config = dict(
    n_layer=19,
    n_experts=6,
    experts_per_token=1,
    balance_bias=False,
    grad_clip=0.5,
    seq_len=256,
    train_tokens=495600000,
    steps=7563,
    dataset='wikipedia_en',
)
Below are experts of layer 2 (counted from 0) of a mixture-of-experts language model. Rows are named router (the router's row for the expert), up (a neuron's input weights, with its number) and show model dimensions 128-255. Each number is 500 + 25 x the weight over its row's rms, rounded and kept within 0 to 999. Numbers have three digits each.
After each expert's rows: "mostly gets" lists some tokens that are sent to it at least half of the time. This comes from a sample of Wikipedia text that the model never trained on.

# expert 4
router:482493462456505527488457487472525514473474521488483502492479534530520513458546484484488474491507505479504480493523495488491520467467493481496525533497483483535451486561488486488509485531482469494543496521491496513539491494480500454492509526517507528537472531500457526503525451513459489523523511521502500460511491522521488520486554467516482508512462446468519559507479517531495474514537
up0:529490497499502543517475497524514496509514477527489529491533494520505501483548481493486495525502523514490540431525477523474514538491487511510534492502461528517492511507497523518502489533530514465507519475474490547499506501525511488512498519500498523499476523497487532557528512496532512562512514517458511527531555536506515482534538529491522484502519499511483501526506522516523447487538
up1:502541485528464468476514503502507558474513474511518492504531488533537519503513509509480523476517498492503493436485511489510502464468525508477546474536490509522521483512480523514484480522506522502502541504521481509494493500493491507519521541511509526496509486472530531506482496507469469519481529483520467505533483544511479471495516518492473531488524444496503521456509543499499486492477
up2:513497506464488531492496478553543521565504518473503495528495477506534465479517505492498504501521509490459461508533540503487463522508463524511489520474524508567464483481475502536516486482533506470510514503492532456510502491532530529526536459459451504452509523441541515501556508508522523477564496511560565521461492486501521472528530468499521499486487505495515474473512504493518521531479
up3:490519464488479527524460522523475450505513507461507442509535528488520520475531522490522487504490450481478474446498514476509511498487506513501532514524497557529476492538490531512539495564516537486562475494521535484470504483511506515490466545506456498534501483495454512458512496519539483522505495470483473542513494517489506502516501504501488486491488488512471502492518528529518435511505
up4:527436491508508513443516521494472537486476506536529477516509481500476503518510501477521467502511503480493535467512519474493532494503567516479477519476499513464495490496488528448475465548445503538512524485517488490494510495490493508466495475452511496527502475524508497510534526490533505506490552479528514515543538516489515516538544471483477534493498534517558498506501528519509465544506
up5:479495479482478491498528463504506524492487470527506527516532459466509484496525507455498548507510520501496516508493482461529489525517509476488485519511498500486529527533465520521494521493510479496527538481482509529512519454543533460507502478522527486498543496500513491564515526513529504495482476520496537474492475435484508497510564474460506511486446492439516489479487482482485520555505
up6:485508542524516519497529522520541528514484544528475520493493521508502461524495505499478505476542531508511531527486469477520474559534520501498450520491507507504552526464522492471474484464520542493530491479504502483509475499489505511505514470457504518529482505505527482496504507493517456499511509477538503494503514501543518507568512529571499493506510482499479531455553502442492517473447
mostly gets: ",", " in", " and", " to", " for", " was"

# expert 0
router:467487465479540533477478507487509546472478530488453517476480521526485494460522493482482432499509525453502477516533489494486503491476481450509505507482484480533460485515495473474505501499474483515508486498497477507533467496474491484479525515503511507532481521524470523506531436480456509511523533533529497487526500521539473528522515485535481513530428458465527527504477507509480470494538
up0:542502461479483523488497483506544532536546496528483493483496510478461472526510513502482526519540476507491490437505546511517487473445538502511501489506497493507499505512509481474532522465513517553529481565551460512484497505496525494512539505491481500486518485489497479506445492527506531514502473497477471517486498511541518477543445538526482478500478494509495488535533494514484488471507
up1:492535483547483512460475505506516494485501485488454485496470511475514477503492515522531493489491478546524519497526508483527472455461501538529476524496538487502483511519480512484480474463492520443475495483453486494488487517542501481524490494503548470461526497482496518488511541495508510522460514473463488512453537499526454507498507488513494472467498508514450497547522582497482478517507
up2:527520456533485487531490526513469485502503501497492486504513543491501501567522482455487505510525521479522500480482476484545531474514502516506514460517476475498469507501506499491469494467472510513507471508480498497533484547476517476445514528487534520579504473462496472487497482485480503490476490470491495478476527519516532506522527459465523467499510542458520520479537488458498519490464
up3:513494467490534551469523487504466567463485474516494492508522513482505532492500496502560505494499562478537482511470529476490510454536531502470475507486503485520506534464516483505457555478452477531474491475527502512477489494528500498511524484525467484537511486499545522503461475480507520469510542521534534497504480506523485543498529528479481484520473525519427476486535476503483510486536
up4:510501492491505483481527496519473482518472509501495518484468481476466495453485496475497467496544488533490508487486490483495496538499517489500535488502507514513509526548520489463474517454562536521517489511534505510512502473517481477492517538466489474494536470557547461562495481458440466480505551502496507471513490546484484501543519507473481467505543502483466490525543521527479540500518
up5:533483470480504482480498492497549530486513501510451475528466485504524463516453491519505510532497518487511516504540557546498483504508512473470504500536498515512525478496469485531556490520474501487460516508480495498493525467520504484484470470472490544525515516514507540429536531454516496526487499500465500475562493525500486515445475485505493530488497486521485504495501497474507492514476
up6:446506503456539520508516540472503478498521516502508525467502510492516463474524560468512524538460518544493524535487491492541483472483475480504493533514559484479522516520493518529522496506469494488471497521441473516486526496482483535493432474492505525484493510519514479478480505502457494498560482526551518483473500517473483512471490464505484514509473514526559531515487554484481501514491
mostly gets: " in ", "i", "- ", " that", ", ", " on "

# expert 3
router:462499473479519527468496500474524550464479529484479526475476552526481500468531502487462440496502506465497485521535503475491503491473483445513513507487482473534446488521496501475504484512467478521504476505500470507540474489484496474471505514501509505527489515521474531517536450483463488519512521535526487450511511505530486528519526479538480498528460435462518522510460510507481505504536
up0:543518540496499479491497482482511523511519510498547495526469498461485477438519463513503495486491547530542454488476465524538504493490464507499503490537468506506528477510494474430529508507491507500481545515520502475521527513496532496487472482486495525467522526496444497502508487507483492495534503560507537464479543523506510483493510516504514482498493456478491511481467542504538528508452
up1:499550516526495539474543496500531481508484518494502501518490460529506531478519538463518480481493507480501508499513509511498491497524539532504458497530469479494498508499513522482481531506502499479470459478473482476504467503566513477479485534540480512492498471506517500502465498532545491524508493527542451487505509470441478475543502478499462531550485454474494523467500479481486528538481
up2:490499535514469511494517497500515480533529534488492490516528531500507485483493518552497480496513463491508503515496494500482523518533483464498505515510505499511456489488524492502458508498515502436530501511498532512510536495534505506517488535536512493526506545466519522525508490499458507488484485520544518518514554482510508542484493463444478520504481544487522541539484496486508524510528
up3:493502557511484520486533480510553513501541535470534529523520526511460478511463483512485464498522504518470505524503543540513511462543490466458551489543555484480493486468512517541475491496548498491498510502494493492524459501547495452495465509515492515467486492489536520476469519522499516497492513498501468481483479478530513525518494493558495482488507517495495533475515488525490534515510
up4:481523516519528488505526491498482494440500511498514520473457515478523509473501507479495472504462520482506476464473497503487487519518513485522499536497443531524502505469475538500443493493523501493491497514500477479538484506525561545491497491536541493468505526483524505508458506509511504499479534529490467523470529499531451460496534477477526501525520517499511501477472505506506536517470
up5:461508524513484505508486485514535555536534532489515528516497485505530487495474463505530500491516549539500498499520517528535520499492515467499503524504472538526481463519481479493513489533524509484523496490492486528538541451496501509525447459454501480459513467531476443532515519480506521525526548491495520472467506521510528508509492506554502533464531511497475512510482521531506494535509
up6:485520496488489482517488497511495507445459506478552468484478510512470497504491509506488520480459536465489408467474518544539499475496510498517532547500475488478443516463479506514481477497525516511498493504504496530513529495540485507530481490503518497473504551496540494497480489502466526491523525495486514511486503498566495503505464517525518505489521546504495486503480482509535508541490
mostly gets: " |", " | ", " |  |", ") |", ")", ") | "

# expert 1
router:474482471488530519470462506486501535470485526484450519472469538542489497458536493480469457507516512464481485519529487483485503489472479452505512531503479490543465485528500459465493486498479494510520482514497466503548471505476497492481509512496525509531472532515472508498537437485474491511525528542510492490508517498532500529505525476521476504522464461481539542502461494527485464502535
up0:516531495501514527523463516511555509490494461520513474487481513498497516473487521517471475497492512519491495478465515497523480462482500476486484523554492481478476512486455522513464535468495511478494510472482489481500573514547522449523508458496503475526453498495522485516496491531508565535534476521495514503524516535513503479516486519462472485532496512530494465552521492539487527492492
up1:499500520511547485522506541491468479487491536483464491515490485469489495442517481470532474511506431489519540488486477441502529518494518460514507477489466523532479453493460490494535485497545520493490516480515526496515483533466481513556518525539514471497528533487453494509499481497535506526496533512472522490494534522515511502520469495524515455520453480496540490504529531536523500473476
up2:497473502502531533502455492530457462508516493469532520514462450526478525504531455475466512518481523489524510507469511487491509477485476459499509488502477520491491511496495495517500485486500516505499521507528481488492501492457528538499528497513551477498499513492473522507520490542473503514510530507514530523512549499495477509560493493498485504534490496525521500483538507514503482552473
up3:520466461498495506528477498478490519468519515483560451507450473546503537508479484538461523439504511507480528509457526499520478485474528510465470507504532480490513504480474446503488528500505476459493486509505533475481492475507545443483456447546460524494480479486466497490495531514486511528540494509537500529538468455517505504491490524488533487491491515517475495499487478500456486464533
up4:435548488495490502466513524504496551543484505490508493545471469497529532472507476470511484518456528514487484510516528538548526502483511489464498506470501494530455484485521498527488526519520534517495514470537513510511507523493484502525534506461493468526508511511516497511531482515513529517507488508459438511508510535495503523486534505553526502455474536487482548493523508488528456519490
up5:513477515491512513495500523489465561471548465482478470491519505474511510533487492518506529478530545511480492497473502535463489515472549530516478499481508496525517504513538517484491518522505509514512463511482470538506505479528500480505483490514493492494490522548496460476466510495463481531456491505509481492496481516523490509453456480446483517503530527513507520548492485514462501466482
up6:475481451504494484497496475469499518502540476491534506511551510467508443477503497521477498513490524523505486483459511478513504472516510490550526519532473453465466493478453527477548499524484511508483515528528477511493489506523478495480491517476510435509487508521545505470550519481507507483488468546492514491438481517545516516495528487508506549524505474507517482497465501496460530496508
mostly gets: ", the", " were", " his", "ad", "h", "e"

# expert 5
router:476488485466538495456489524520508545504505550484461511486474512535521508474530515502500423513522508437516470509542505488503483510481455451502505523485499485514479507492491497481487499501483528531511494531497515494541479464459481514480530495488494502515496536537447532480504457503500489506536524503540486483490531488532475513516507470527483517557466485490535514510490512552467490497536
up0:499516521502475509510522450471501472513477476488527484506478494504500510500488504464482502478466494549507519506504516491463504531487517475529503447504483509536471469498499503511526465526487516411487482483508506515513492506536491466525504509496522536498488477454484447531489518495478508470478448544467486527520480519430471499508520501502508501489545498507478488522484444438506533496474
up1:524516483517502487546542491508501581496503486503551518504522503484502524502515508532514508511520493483454452515485497518493482505533528472486466506495481502495498542510509457488490512510565521509508542472526502494440536532520538482550511478465524479511542454506493482478551484510538515498516495522505497501502502530502525493489501498459461513514492509483505533472489472515530461526530
up2:449514481532455500498512483544508544530538450502539521493523484497495533478511527528487497533464487535505528509463536562478486509499492571506475514465464474479491530496491490507492473524503514459460475501506507551498535495534491507531464509468492474483486490484518439533474533490507525484479452521465486450511485580483515509460442506485484508455485498488507483475475533459512502476526
up3:533472506512508499544509520558510542461473504483515519522522508446511494516478512522492503503511456509511443478486485511483489533518515440479499493514492532513489542508471508533517538501518512521480535506534524513499459530535502523504539515526527475505479441498521482524538530545497495524534500484529471489521483494539483484531497513510515514496489500551528536509482496496529483490491
up4:541491490499492450535475499483508498506551517474545537486543502511507495503474489506503482506519543491511499499544498538505519545540504496490514523500516537485504504515499488559481479515524556552508514500504470543498492505519553555480501509485478444518510529522532504519511524532473483521509498462524544494504488478518514530521535506545530508515558501516477531526497447523497520514505
up5:489484517500491493513514478497516501508523496506498529515523497496529554509491533485532489507521544537528532483507518508492526544509488503521500490503482535510491513504484525587507534508556541525487490533527516530534523485525516501506521510494468485540521517514532468475505552518520527498498516499485547489502523489481468496484507565496495568511504483490505534492494524484523532513514
up6:526497477531509471510518489518510520478556508510526528532522530534530462549486463548508528481505519495498494487507526531535510539482520504507464548525506502491487509512510516564509491535502540535511500528486518555494516496533525553506511509512517507455521498556506462521489486475516500493506497509503508497483506480491509509528509495536494515521514483478540575536516476496490483542531
mostly gets: " N", " G", " D", " W", " P", ", he"

# expert 2
router:502501486504523508491485545487515500495476522478476509523427539554491502443517501468472456489506504479474511527563503467493503482492475454530515495476478446514468468478489468481504491528482500500519486506495479480525452508498497464510490505497523555531484502478451501519560470500479507518503498535540501499523546504510540540492544465507505526536487446472521506519485474484490484498498
up0:488470538525486493506511502501498518491493481544518501504523499535485521511524511483474543516500524527487491491503501507520446502495502489570533507477466505491538461497514527507498521523502517499471512494537484474420520530480501509514442523499555495489457506510517511522572508466481494485495539519481523540497511473521538522527505485519504499529505454464488490509556506498497486488507
up1:525454536548497461484529483499525538497513481495455538480534474531512511480501528476465515535503485512508488522507525466500482506524515560535465466531525544518515472469496502521474542518486505493474541529534535485511492560530512519501483543516517450461497484478527489503487517510518513504518501489514524495483499516484532547479509499499505515535492535505496476501543509540477478490495
up2:487536458534535500521505467468503486496456513469454497512525478501536480523505478504541479515523519475519528522468519524508449470524453496511527516491534489495489448508515489535488492500498486498513489527470535486508439492519518475559541473505486509526499541483512468511481508563492483513490524531510474521492486487487519495477501523482493489466483489528470527493498499525470495479482
up3:472474522461521484534515507539492496522490514526497510495523536489507523511500513518516539539464515491510524503532471503505487517530506477481529471512509478511514476511527519485497495484496463537501518535501479503495532556516469511517503493470482532496476469444538466535534535542540494510512506510475531548492506486508514485540516501510497489482489563525463516521460510515523539491526
up4:506491516478488522514490514521512532511491536520508475508456472476462504469520502515507518478494529510530473481489494518520548493500521490491518507523435518519511510516510517508512498499504527488485494512543543473484503487537451519522448523481486532534484487519485528511498504508512520504530503484516509508533531514520538519488527535456520521514512467466505478510533548517534500492509
up5:479498519505469498495525490550490490476517504494471498507497482555511520549535534497471468496538500455488513500522501523498529475508496476493511518508500507511469500491534503478488469503470533520524501498528453512499483514498451528526539504455523467538488539485486490493506499527514517497445495498491500490493483490487502504535511521515470477481496489521489484490501510515459480480468
up6:513538549498508530494515519488507487488486507512508521508501535496497457503489475532534507521484469525575499508510493467498478540528512508508546489484482512474492497495462464501483534524509494481509514509504538520509497510488498527515487500494494537498496511516513483535522485514522480540533487462518527503502538502491475543464515486508498525492546521485466491459470504482576515533525
mostly gets: " film", " team", " season", " County", " State", " City"